From a checkpoint of a small mixture-of-experts model trained on Wikipedia.
Size: 12 layers, width 320.
Experts: 24 experts in each of 12 layers, 240 GELU neurons an expert, a shared expert of 256 neurons.
Training: a variant of Muon for the experts, 709M tokens.
Below are experts of layer 7 (counted from 0) of a mixture-of-experts language model. Rows are named up (a neuron's input weights, with its number) and show model dimensions 200-239. Each number is 128 + 32 x the weight over its row's rms, rounded and kept within 0 to 255. Numbers have three digits each.
Before each expert's rows: "gets" lists some tokens that make up at least twice as much of what it gets as of all text. This comes from a sample of Wikipedia text that the model never trained on. Tokens count by the router's weight.

# expert 14
gets: " was", " is", " and", " were", " be", " are"
up0:151114099088106115107169153123167110139170167111163136134108150149143172059114150138176095147151139143133106126193182076
up1:131162095111100125144153130164161124131165052116085130094143126131118094120135101159132101196107118121115144149106115185
up2:151154121120124140171192089071138081103113091200127171082108080089100198146126083136163117039079129104121159146086190083
up3:141157111147134087149108151133188117101128117075086162160152114170096153058125146175117121130154146156196101168155134095
up4:198131133152146140102151144173087111167101153123152139160079153127148172143099094081118104136121150129121162149111069074
up5:099145112130155132105134109184127194088127205110100115125097143158105135185026109144070100113128097056171181124124155163
up6:046103121044152133088146181129136144114088182113146089146113245107116125169133116122094154134122151123082153152151145136
up7:126093114125148106156070133123142201156087136191093163115128115098104106160133174054181075104097103107123186079148155120
up8:216141096125090117179174158157173122105089147100165117137165123176096156089083119078084160081175194068106115172175160166
up9:144121162133157149178078124096099091131059121138059136096137123149150102101132146099110117151069165178068197138101154081
up10:155110189143162075152119126117116131125133126127148074139115127094121230109112159087177115039151130096111209101094105089
up11:168143167124155148112149205126121105143112082123173088112151135139074189137091118168129149131094207119124149108113155048
up12:150122102080158127146157137049102123084159128148185112148064180124110110087129154118139101077057139163128112133110110106
up13:157120095156128122110123117153143156215138177103149150101119190131135114150126196218110110119157101148121158124182111131
up14:097107161175106149094108159078149162117163162143078111149098142154115137168176173123153184164086140074108122116113137125
up15:144094194092147105094113188149118208103104127141068097155171110145134085131117122142148187053114093187107129139065119153
up16:167130173147101135116160162146115111113182135100085162169104112128130101149116155118081183148082155115085139107143127094
up17:162147151058140152181119130131140117082158099141121098106086140130083138112085115166168103128109148152120098042148119117
up18:134148051144085100088071169107090156152118153094101130151162127184170104134118128139201161143151134146168158079140093216
up19:143184111192104089086131194135100095116124085079092128148125088186146157112128116144138120151117172122079126106119131123
up20:085174137142121065058100201143163115133153145135113100112119132144113215127146136119108142207170093139137188129112088126
up21:178157090143104113125127135136108171147099116106129127154084148140120117088147116140168146196178131154178171125135110114
up22:181114077106108114128118130072108127140149132173155132130105113084087171121064101168134145107066122160158112083146165188

# expert 13
gets: "0", "1", "9", "2", "8", "5"
up0:102102137130140108149128133127178124149140091142098130127180146080154142175082159114139137089119115100191105139068134131
up1:103147118110110090121189131162092150085121140106131107149107110138152105104146143110108095143112105128096170151081129186
up2:104186125136100114192182152152108118142111135165095144087089093111104128110125133129140132148075134085100088116127109161
up3:135138116088090066134093145155180090197048123139160138072104128133136140167175170118161142059149076125107103120166097086
up4:102083155165150159073140127131173166094165106156073037075124157131113140107143197199126157137143158144092123074141142129
up5:167094117162097143188125114101164144168117121128157188128117163092097140132127080167152130103159094135098152113115053177
up6:099107142142103165088102070170103138086088149104085062140053109158142154093126074094098237120111102138187114141092145193
up7:131143172155175112066122116138063185087149098142110120134129125188117138093094139148139126093175103119135130110085110094
up8:138149126097093081128142105173133114095160127105199113129101149149075138113119153166163151127099192161106074117176077181
up9:147111139148178116143143144142096120128208139152194110145187143136178082124098090091141065138109109132127156131114121103
up10:099187115146159089205020135059137115109074130124140162127155136100140163187179152126033113117101131078178121111132147118
up11:106154134130105186081097108138128107065128135102133094117149115208150128131092196169111152133151126139124145104119075103
up12:074132122134059193178118162152163152163135112092190089141142083121105124199138175129139150159093070156149152145091158119
up13:079108160090136071105150111085134137144145159160092142201119143134131156115097110090138127187179168190080088116141096093
up14:096135147119114174177146121179100105119124113129203089181168151182142132171140094084130118191145069136071150167162114133
up15:176158132139040135125134177108139142136101101103095162107175160104129120126142172123082127108117138118163124124140150144
up16:142125127119184131146140102126139091147097097156159062149180211140144110091127098135121127139212122110157099191123181122
up17:139153101083140094130162106095135162137124132120165112073115147108169154160071134136180151132163071148152166142115134136
up18:123107130164085155150132109126116133129142170187125132104145163188053143125122097119133162140071128147111152075141129139
up19:187156109103072177148138111141091086160147152119122123116085099174096106133095175150144131088193131080139122175126114116
up20:172132134176096106107176168152138089091143111098101138118063161128142160179179191159174142135144153142107137125077088085
up21:155161108083130055111123117079107103087157120157027130146110113105133079113073135168195075128117180092112095135129140150
up22:148116150129110165113115093140150098126136188151074116159093129087130137103133162101144076145208131154150102126170117139

# expert 3
gets: "\n", " |", "==", ".", "===", "|"
up0:152111066168119094075167094164194095195119113141135110155127126081128129132132153164016092156173114086148103146126152144
up1:096138058172188097088100123139099174112115075122116144130139105076204106133166127198129129115111103159160197119116078156
up2:148225149119107218148158103147075101085164091128103092156121149176112150031131091124121073115094123115120104116149166111
up3:090131060157132129116074178153187111088136164137048125151094112128202096165173110154105129097074135083182050145179144158
up4:132110140159098104074173192149064172112107101114210179138096149149134133108117103144139139172079154165122091163117148172
up5:160181127107069154070136097132116173110107113070136117076158064169085102123139076126153123128097149127162137151127163190
up6:085032096134051167053093112111182094106096149140131112174075103138169144120170101078133204071131071110100131100206175128
up7:161147101144091173154127113144122115166110115138061155173116099156123126107128124166179176102076182118140197143118097147
up8:146087125080151112211125141144139172140190210171146145112119114176162124123145118158104111119061158112109164098109137187
up9:171153074152173148127135162088093103138117120126110166066079182122110111140115124136110139151168082139110084160175083144
up10:056158134129128171189081156138135134126148130110098052118109141128138160185127162140135128152110150142095125168138144133
up11:112148137151144181134145132124117131084127092165145108065152150206105089142110193157155153201152117101146120123157096122
up12:154128163137096126059158080177158183110181129098104128172084134170159123100157148084113148105162079123141143142115159064
up13:105116160136122087127105085110128082091128165132049128164123096091129130140120079156090128094141173108084133087130120181
up14:065094180123055146189146178107139114089043079154105113095098132093108116115115150135162175078038116139117160164143156119
up15:117152142135133132159140158117140135142137137157104061134114163155141085141088067119142149137137129089156127117135121130
up16:119132091094135126119189122195125163110154124126143096120182124132123080072115138180109125151150124125197167142118128125
up17:143074117078109147143132082113150147138068144167126147111141107084181133115146090104156148146126094118151123122086144092
up18:130178096092094160146094121070151163189109093202149135160190147087140123153167068196147087140133160114041122108094084129
up19:111162132195156124091098095117080129196175104118139144140093143117157122149113142133203128111089106110135146114079177180
up20:131143110108090169063142096128134147085122181109132127136123101093177126128176152150091106142117127136158108111103142130
up21:136173137150126070145178093185180089099106145116106167146154104098130100145138145126156157163114110105093126127080156186
up22:117189086117089123117161094123234158142156071132089160197102136126104088126136190193126126131115149118138194112130119144

# expert 19
gets: "th", "in", "n", "ri", "nd", "d"
up0:141172126121100104124149146128145171103084139098069192129051122139117159116149129104197159170136101115134176112182128175
up1:084144134135113124191108163141197140114130177125107113115116140147119061105129176154104131097086094097210160095133122127
up2:144104150175077145168106172109117126118145146163124088088151202116199116115164096123124166049111111129139179166153056117
up3:134089177142081146208143082137107126143197153067115051141124093089160088155099116155124186156090126150176140117122194165
up4:116133116158113141133146123172143204165066164128174175137158098117110133124101095048081133132091125127142109141153148088
up5:096150153131097137142147201108203067118138132102138112165141155175142150118039125084133154106177111115119114156150176159
up6:124126088184170159121125128153129191146129109148146120178116105161119128136073116218105119124161081169149128080039145128
up7:104143132085119121120086187139083146123135116070162150120144080091112079089169116192154180059115181103139127122152110078
up8:111135142175067110102120125127195145143166151096112141092165114078116150104107165113146120131125149118153144185166140127
up9:178090128138098108131195111103179122159156131140145075182102147162129148114099118148165115120175152090070180173127136112
up10:090150148117137137189084115175141112098101111097150129143086157173113100125110143120116104139105072126096160114071115129
up11:141110140140069109144146126130170139115075104064169160122173105154124105095047096111100118127146159113160157073102119165
up12:147104131161109127168210225123163095193181116121137105153104163124120077162073173078191087090128120154134092153161073117
up13:102116149051134100075124100114114087120118121107144160108089137135139097109122127112164185175144146132100125099147133155
up14:128181095126116152158118178077085132060152076139109144128069102203140127102101129100149149156107080121103123077110182153
up15:108129091225192136110136124107112124119135098072111107114121109147127083075112147169096114171130135165128091144116132148
up16:103144119122129126179105217125177124137175136137100132099143112120120146110080120153164105124040090121163105102113129080
up17:098116152104129219163186125100190164111108119102099140140137054116091135122092145127123143151115188078114155171121107151
up18:095092100152154189140101192134115116107093115114088118130118101088137167096101138087158138106184112166165120085145115133
up19:127106156163146174138130094193110161134162119087104125119102110137098087115107095137126146084076175090105146130121099181
up20:141077149188106067092119088151079154139142159069088061089105141162134110124126134118096114156109111182185104148120108071
up21:174132065185207130153066142145190131139149139078108066133099123138139127081161116108182123091170101175121104075145144161
up22:143157121156130152185125184143118100119132173061120153133153118118098154107094119106102151159153165103076179145218157132

# expert 18
gets: "s", "es", "ci", "ers", "c", "is"
up0:160146129095149162168097141112149104134114110075129100183145139054154110129111134141144155129074140092102152075094152092
up1:144143153097092118115139135145122175087175151147134108151142198117166155140065166102104135148171115124183201161150194148
up2:094136209095150120118129193107136166161133120167128153110107150106137162107139155205146158139099059141097160176107113153
up3:181132165144155148102121069100134085140142135134165104145122064154071141101122156130145172188171140206125108138146138123
up4:169099126071120173093134099154103137122104165134100146199119115081072062106207150206145122076113137145188165164165114094
up5:111093121135083096124176070136080108085114101112095155129080179135112136186114108109066191045128146160120120148150196073
up6:162133121086131147162125108152139102057130128113143121121132098121100114091153080158151093183184138129146127074112115120
up7:141116081138070096138166146138150076089076110105148108124121164131112105105122103117109140105125217115159136123136158126
up8:115138119086133153151162157149172090169133081127158057149151176164070121137139150130093139170134114085183115138131148061
up9:090095180094099162101090125132120175139167126153118133138136101135150073083101088164133100137145067139095096138137081069
up10:142095119073121139180093088147121142133148168104107143113101131150139135163121199127105084088129120085081093153163109152
up11:140110170119122108147167143090133163140159076137153154161120155137160156113200145169121122150080116125099117144108134112
up12:155114138096124122072179143128157124125117106099141104142118146112136090122141157111076112080100093165157176122098099092
up13:110111123165160183181171191163135193148142069121110149178149144106102067121115147157155133161111142128141165121091187102
up14:086200122133129099129092135116106171166194146159141136108081095155167124146171153163149145099062131135107103110157105173
up15:101152141148165081132109182170060173117134178111082154160147145159154106141160111098063068145119169107183104086128138128
up16:198118100108109080171136124102155167210126111121085130155097093127118125095137148103164155135101118134088157117138174122
up17:145094159077141128116131121092157137134125137142142155163130110108092195059102087068141071178111124116114105147161122116
up18:082123132082166108154117081105107109182143135148180115059089175078142077140129121101095110079174117113151103147154177090
up19:128156137103093134152120128091132163170079130141136157203163139177107082158107185087152128130111120186108168181141124204
up20:143102123104076113116102101072150149113092078130131077170064133189149160117155107069135085175152172151102078177119124116
up21:150110158084082098127114151100125132145137149122119143137116098184157146124118173149061178098140125189165113158145166099
up22:160082123088156172116159159117127090067093139113135164139126154159094113091106104118114051140081104136086170098124121111

# expert 9
gets: ".", " St", " U", " No", "°", " no"
up0:149116149134157100147178140093142108127103099094134150118162087154113140067183073096181158106157147150163122058113100162
up1:095145114170109153142160160171130103092139097071105108115151067166204172115132114121131150145148095103139119090123147066
up2:105156126128176165160109123146146132133110123158142153132187070132133118156112165222126121138146140137096125116064157122
up3:111114160112131064135153141099093127159158157191100106099089127119142146161086144109065131073139140085173132128201062089
up4:141135152119092152107109130166111111101139095183103142212094122134181107104066167120122144159108140069152126103116064061
up5:138086115105145118122136077153116095128114117051100146150069149149173062148108129087099110135135086145097100145157130110
up6:127122110180102185192177149116094148150204181117135072117131159152097159153138135143155145145134116102134119175110172117
up7:139183121106139144156175078123144108143121157088126152119127147144126128104119149092111140115092102076074054117151135142
up8:153125157190096093150098132116096129167171161090093106145068122167168119150136185183130138149099117124114201123123148084
up9:176154087105120075124170148087128135118147132145124129194110149169161154155138139123079129118166138116144201125118073103
up10:177119121178100133177092095109142155150123109164111131136116161093129123149129188136104081145167080118095170147156124107
up11:104109131096073063115116171108121131178087147159152130137140142138151189137122143089130133133126133136121139142093113134
up12:113111116147105142142156123196184176111165120123092126142130189187119104124126161130138161084134106178132128127145149184
up13:118138111109134111136157144171158138127146116063125164132130108220179097181148144110127129189119073095141103101139091142
up14:159086124132109116089160132110130144094087123084108140143145130161140139136041150093091159114186068126151122134082094060
up15:102109107157140186128101113109121118095139129104128121114066151083106155183091133131097108116092152151173143160126135108
up16:131047115153096090116144114120131115101100184189147143127152134084169126062094126136082109149106130074102108149126098107
up17:070101098143121165093140176115168147108120121100110098090087189164081162148149171151113135185107105160113087058150093089
up18:129071114120136086190130157114119161105124163109087121063175106127111140088155126116095154147134213079125107121112089098
up19:128138116112103124172162141159178099080112121075152118111090149142127153091170148081144163117117189119098127110081123186
up20:126179136130130181163097123071181120152126123113103115173113116180139113108116156023092147172071132134168119153155112119
up21:077154076133187111134090144177149151101096098072165064147124109118134136176112163196165092101096153105118127121138114127
up22:120157163151126169113138110123166155165107099105145119179063130131069151100106125201161094144184103151203176127154161164

# expert 8
gets: " In", "In", " in", "-", " of", " For"
up0:071143136146168113130074198131093191135168129129170134102150119121148145083081134140085152111111111207148115205118055140
up1:124159126085129080193133172104103056113137194134092123068154187096136127136150150159105145164128119123108161198141097152
up2:093159153181173144094076107139142118072115203145204112177204165149115102129170147157204126145153130119106120128115124202
up3:095122099142146093142147125134143134137120121158106087099164148128140139095185151166164106133121141119160119173146099086
up4:086132130103120072132136103114164142133174119137151090119212145104140138134090129049224135158173141153182148116139113188
up5:115145162099093127160168115113133134124150162162130109150122178146128135101168093153156091125134098157122098113138088201
up6:140085168160047125131126113181115157070163075142124127181136190115113156136138163108081160086197115123093140136128108084
up7:120153167110166157124137124157119153129159173088149111079129103139139092126100139137105102093123094140129121121188104177
up8:096116133100162111145162140097152178154045060137072080147104159122110158161137177187157160129141151106108136161176128108
up9:121138070116150107170135130140126107123149144191124156106052101159138082108124096151076102091110116152113103146164107096
up10:153139147179116107116161166148203182130153119099142132201168136088092128133180202119133126152198170163169130172122115162
up11:193089085160151128113126116154144131099131102130100090168143091148122102086028112148146100138066151106151056175125110149
up12:112142108172093114209179162184084108076119126166104117075116182143142088156119149143059099156148117138156097123141115057
up13:123111097107149082126094116162146101096131117170110160052124108098110179191134132144105093083164163085150179172055085128
up14:105062154142108152099120209099095095077135136091164145128088147096207101033116108133072116123127143128042087103102161151
up15:126152174138108094099190142174132142140171131121090139122115187160156119173150129119099194099106141142115104107167115151
up16:107129161115130119162108107104096177093163119101125110105102089140101111098129094133152116141138137105138127084145078187
up17:140113116154096127154132128172100133149152067175086127138128092107093168107076154093089140117037128152110171098154115107
up18:107155134108123189133097157109129179143151138137119132107163167135131141091144111141145148195179169139162112182156127104
up19:107130108118100140052106160143180184107195092119107174070096102149161118211113141118084074121172139132133158169147132131
up20:142146137109167098115162130079118159080122191083081109131077147111129098106072145120097093103144115073151142137154103085
up21:108109079090076212122092137112141197115207128138091092164148127126122125154120114136154132111127208111141144150161172128
up22:137165079137099120140160129122183146160117116050089141104093154048114171125137092125163158108135099127176143118082134167

# expert 1
gets: " of", " New", " United", " World", " The", " National"
up0:093153088153129142129116110122092128126168092147146127149087117181136122137115123144162105130154136116154145119164107106
up1:115144131060172166182170145125114167151155110059137163186132122163090121154152136125116140140198123176142197174091084134
up2:131133198158195162115093088119077116192212131142112136103112137157178171122125146106115063103166086077090068132179103097
up3:164139098178116089076189125149161122102158085166147163149124149136115141102107136118148155129176079089173150172105148134
up4:119085179062108117082138143159134099102173131133094074092126133117085135105110068139143131117082115104100088106131107070
up5:071096133131112133157134092154109088137112151090120149148171127176081128098109171140144125142138102136161163117125149174
up6:138135105074157162073094110117133122160149124107153132161152098076090118166126187208075126192167145180181123082139107171
up7:105093109170054106152126142117201119139125177136125180133138113148147129232080116133091165115167115130172113069084106153
up8:119122136136135137161077099157131173135165094083102097120166162135146099106133120142144119107103018131159167081113157111
up9:147122153096173208081138139131161094079121138150181133148162155161139106113138175118109117112161126122170112092142086146
up10:104154164182123127142096119178106174117141138141109104156140146142077168173122082121152140145116115122095106117129094157
up11:092173080133134096134107111105135133119136141104087163112219174098128111122135099124145132133085179128069096193135140133
up12:059090102153098119161149179183166180119127103103081168121082158107080139111160189158146090154113141118184159129105155077
up13:159118101160126072131124115081128137122126158120097138128133127132115157162099113167127101094121130143141137114089103167
up14:082117189193125109147173167111165099143137127100151169136139141162112117101164139144054106129140164158105120172123163140
up15:123117177149148160139153094169103160114088133082175121109134113077102114189100114125094156101220153161138079114099177143
up16:126110179085102161140213101181144112122138154115118098073097044177129131207148145097166168134128162170127176111170119078
up17:184182156155153134147182176107179139155101073107073163106177132157135121113083147143113124143147112163114157171130138098
up18:117135135089110121135155160137161107143189095129159148143088123130115129137075142222108126099171060091124049165152116134
up19:122208101140089189115100080161108137083133170071138153127114103194121119211067083139136103122171143090099148156121158140
up20:064144128133135147121142164123183106059103117132109133144141125160121113142141155172161126151087113095158228115087086114
up21:097099107126114161136105080114137126160171158114145085127154151113180114099138062071128151123131138156147157179172084149
up22:176073177063060159058151101150145095127112103107147136094097087106168127131117137086149103098176144147166187141135115169

# expert 5
gets: " A", " I", " E", " B", " S", " Re"
up0:060095154097147092125177101135117162129102142068134123164185172157140075159112106096161128077105126178132136146106093130
up1:154164159100067197094084157120083111157107164090116150136147084124131148142122134148081187150154101135173077160159124129
up2:131112124122119129198081127143155123137142135103144079160156143135163142117077147137135155136116119183159128151112076085
up3:099139111126074105105125095115124156152080097220107156136138155172062143126155122130128063103143069127148138135115109055
up4:087133099120170120188152108066159128093119159185100078168130173107112088135150140180160107108136091152137165155131104123
up5:155162146118148149151127183154141124122119141085131141141096209137085068128112185079083109149147083132124155166169091146
up6:162136133148110214105134114092130117016133179106046135177166134137156088161149147151163120163086127140139111136140136131
up7:086113115101177058181126144190168136102162113111146088142173123083126153161125092135152118133083144111077144190099119112
up8:110128082103120176149093131129106074145112216163158070135104173111055095163147105098117094074120169163153113156079125124
up9:162143173119161160159151118103135158130143123117133130149121094137124096139120121126161142171142155149165124078088151133
up10:142118089087093044145128101153132174127215138057084149123118057143123096159136098151182109134120155086126131103095125146
up11:112118079179082169100156118086128072134159073139087119140083161147150137137123093129099129116112095141174096121077154113
up12:149092164066108156111148125126149139098130177150114137128119096108061087097088100091114059110118094136074110144142114163
up13:135129119099113110105170145126145176118164098108112145112051100170150132111159128116175137200101124131151168201114200124
up14:154136224102152102137126130136161197140148199129141162134143158110151132171119166122113109180106160128118133215161142168
up15:138136211154136179128151154117180140144160084176088098103081131129196130075147150087113090119106155221156106125150135143
up16:063159123190137054134155135097193169136114172146092106152117076129131163103129115113161147097146150143116142111131121116
up17:115142137139185147141160099104168145076108045107113174160112170201121096060141125130159087188155162099135126186090163181
up18:145050168105131144065107175080104171131139152158110115066162169095149162104119152111160093119105091113132163177098105159
up19:146115139113101098156129130104076154096159092136134109162169164176130117137159189096208085127149120112163150115174185079
up20:178109084099047147143150144177132116116101159149097167155166114151186056126148195137166053094091108111083183200154146151
up21:089095124169096136067170107162168143188114132122122178124127150115148106133121091155104119140165104130094144168159183139
up22:131130172133116125120116162116070142140112064194159118199176124142146151164107094131178086167177147112119164128099145109

# expert 4
gets: " to", " and", " of", " in", " with", " for"
up0:079155091084072131117104141139165231145121158114132103094196183163169167124176113162177121117130137104075128120203141097
up1:183156094113133108133178114084136167141152109150136180194114189172115159207121041106156096097170156168185154123154177138
up2:100076181172152121110056125050131140034122123146110148141120088133143133111180180113142156136106184112164114134155090167
up3:152151086113159073118100119134098133127101148118123106138130089178131151132125159118076139121116166115139125115120163148
up4:111061144093152115092123168096067164069171118091156208112082136167106113105090074074102187143099166166118137132163096127
up5:208140084166110114088133130156152134158075117084118165132124144110071138194077124067099093110186106134133097187079091105
up6:123128126131127160104134184107179122122087128190140111114174125107165211145140112085091096113111117148168075153148151109
up7:159118141115095134184090091118141108122102133147122124141132159097059118083108144120174165192169119132159144127159127183
up8:114108140181112084124186079097180174169123127101160065080111126127118189139157092145114106178090119148073121152199105092
up9:159107113114120142152133152100170163111117123145110163074158102128103193129057122140090099187130196122101152061133161081
up10:148106136107120148193094134145101185119155113125136217148142139165156082108129113139119097093144121139146122114177073137
up11:140107144140119140134094149184127117119145130120170130083125133138114193136110074113099111088102062101123099158118102151
up12:119142121145147136142115091129115161126062124183129110158124138110190103125112122113166123111141128131132068098168093117
up13:129111118098146176117101112103141154135137115117128117108155081089139073118202165116116124139090143112115134058071114118
up14:130162166113195101140127124149144138081132092117107135170095117124118100124140129159070108125092165113158077072096186093
up15:162104133128130145147166163101167066125195117180136117189095166126127087110205204128150149140170091183083105109169048102
up16:171097106071115137104085150100137101187137137142100171161109181192141069132151163179072106139089136104145097072130135196
up17:172166083130078188099104108099126129087094139149164099157123129096068168103138159137141166114100124078122132128111154076
up18:079108203110165049076095160180166118145088064194113156187107155116144132130117140181109081193125154101151119154122113142
up19:084070142121151172162105114067132179188157111138062116173147133125159093107170167139179047079134132079114138133156169162
up20:123135189176193109086039176153199151074187082131160123146098151134182141100146112148150200142123127147145079169140170148
up21:075147158090123102160117102164100153148127129145143180103112177141133104102159144134129076144131141110158115070182089116
up22:172138121082155117103109111144153063129123081183118133136175125173153113082160084091084167142168118113167164153138153140

# expert 17
gets: "er", "en", "ar", "y", "in", "ing"
up0:095143109134161054144060086105121144121178140072099202179134138157152109101156135148076135125132101097089122187201134159
up1:143117133117191163148155096133128078085148090055133119113121130154181127165112098080165119116140145134104140108133102108
up2:119074146151139163168093101077163113097089135102095152108067148107112157133122090129166138109152124154140130067091141174
up3:110180131153167113199114112148102156119126079126132147153118130191144182162115148086113097219096113143136099141081110098
up4:187135106154175115146108182080128132088104138077151113157108158123138087124134128110145099106156067140192112132102118152
up5:119092096119143082122094112121167135107109152182141157198101123150160117147147072154152167113132139122114112132145125156
up6:122046116103208086148206110127139123105168148112207117173157138144102191079123105108166098090157157045159111078114138027
up7:107085131123158109159095159104216139131061128172110198100130169161100143106077190113100110138148115195175148169168145101
up8:127159147118110067069165177134158119106153136131107061127157099088187090144192152111144119073109176126131149187144141121
up9:099120185129192154158129229132130120112086136128127193104115170132107174156101105138134142146152144107132106161132148147
up10:153094121130138139151117092160063118144148088185102113104139136117163089154172115127102062149111116151104155108129153102
up11:123130167133104135128143072175190102088070163124094124194132146140173108088129151086134164170107112114126093089122106079
up12:102176090075080184137172185090151172119113162120165126190144153144187133044078133161061142158134136143117149140175171146
up13:113117163191193171183187155142109137130113121112141105171144175128122109139110134090099143120061080134134106117148146102
up14:143103121134118122197119156136123113095062186088134189115146095110103093110128092149164148153172118102056104180116142136
up15:114102153124144094165127135183148127108082110132108098166084128057098133164211102139163120128117102101123129122091130093
up16:135184107132093123118083148120083154109112130109086108107146097118105092120132126118096158119171080135134150144095168143
up17:185095137149110121234114080124076078166136226139089193194151120160139107147140087143093072114148122122139101142124127101
up18:084157111067098141127141156143152075107167162095120117123125123100098153132114166158159128157119140123145129044144096133
up19:121069033185113080070136145200124080147141139055163126136061137088127101137161172120231164068147154193083133124124094104
up20:139129115084144129143175146157118187135180107127126145127108155088144110059108151083064145108134116169123159126165114094
up21:135156216084113153161123164175213111208113166100208086087098115120161177101104054090145143142120179062175136125183160137
up22:124133176123136068115151135134132112094144078102149089084150113145098149095139145127177159160127056123182129177131103145

# expert 21
gets: "-", "|", " |", ":", "=", " •"
up0:134094123127085176068154135144072127074115128096182144138157105133115124104085082121170120207121148168160157155119127130
up1:136131133107078084143130151149140127135133149087121121085140157133168187037104162158153099051119131143099118176113081146
up2:147119029126124044126142161124140084098052163112155171133114104123087072140095094110125117103162185147133142090148106147
up3:123046100137152073176190135108145105113115111104130162133072084085138076081138091148115142064137102107077094132163139166
up4:117080160153077086145111165143161115118145130114119153193129170115156103161124117210147109083152124160151110179108172132
up5:140128166139146108130117156132127119125099121179065182170193144121099072210135092144111155093147134108076129091099140177
up6:144156099178117102168127108073131100138122126112124139118111152109172102109078104083133158196179103129125141124128130121
up7:157137121139175111175150126181109140095157098130155113147147094116131115088166138138104200132136134124109138165153159139
up8:129078167168128101165072159119107149142089131156130148182119088193127186117167151113123090152157125158162100172132113113
up9:137074132153108129128142072117131105113057155117129180122198139110137152134122140134183149062163139145107139184148184098
up10:111101116173123140103144213191127105136149071118129111128099144152194124117163138184119153071059127196123106136075095141
up11:129165066145112179090055157134159143132093082140096101145115112141175108123186126118142156175125077097124149112172126071
up12:132079106083130150147115193120135130123148138125132108106070137132157094105139167092104114162107114133151210105143098116
up13:150105129097098162211118152097160129116166125145081138123115142153165150157169113136189161068112141161112118135152150120
up14:115166142170126121165150123079097084085151171158143128079175116177084119133138131156113064159178114116168130141157113162
up15:175086143111118117114130109151100119159034105088114144080141138128130108150101163082105129144094158150176130161133138130
up16:115152094097112162187180189157070129108129191056169097141154174185111108087109139145102131214106129159168130133098101100
up17:114112137147176089124135109119166150123072143063178100105085117128134149080114073142117154127069115083155130126105115080
up18:122159071153092141192181207106056146115161142100111113113174129179129144133085096153151135130102182040056146125127172136
up19:107119090126112112141136054088131105095161130145135203101129145105140131070072182144157191110125131141150172108151178079
up20:144168094086153168120125144138080158117159110132170136122121152125200129152141113109117095149138079061166121152091144147
up21:132126213148077113117131133083144125152104083124068125172082114116128178105110076121126136079197081189128134173095132114
up22:139172078177103140186146118120117149107159143122104108129173181135092141202138148131124104079102090155105107172104137173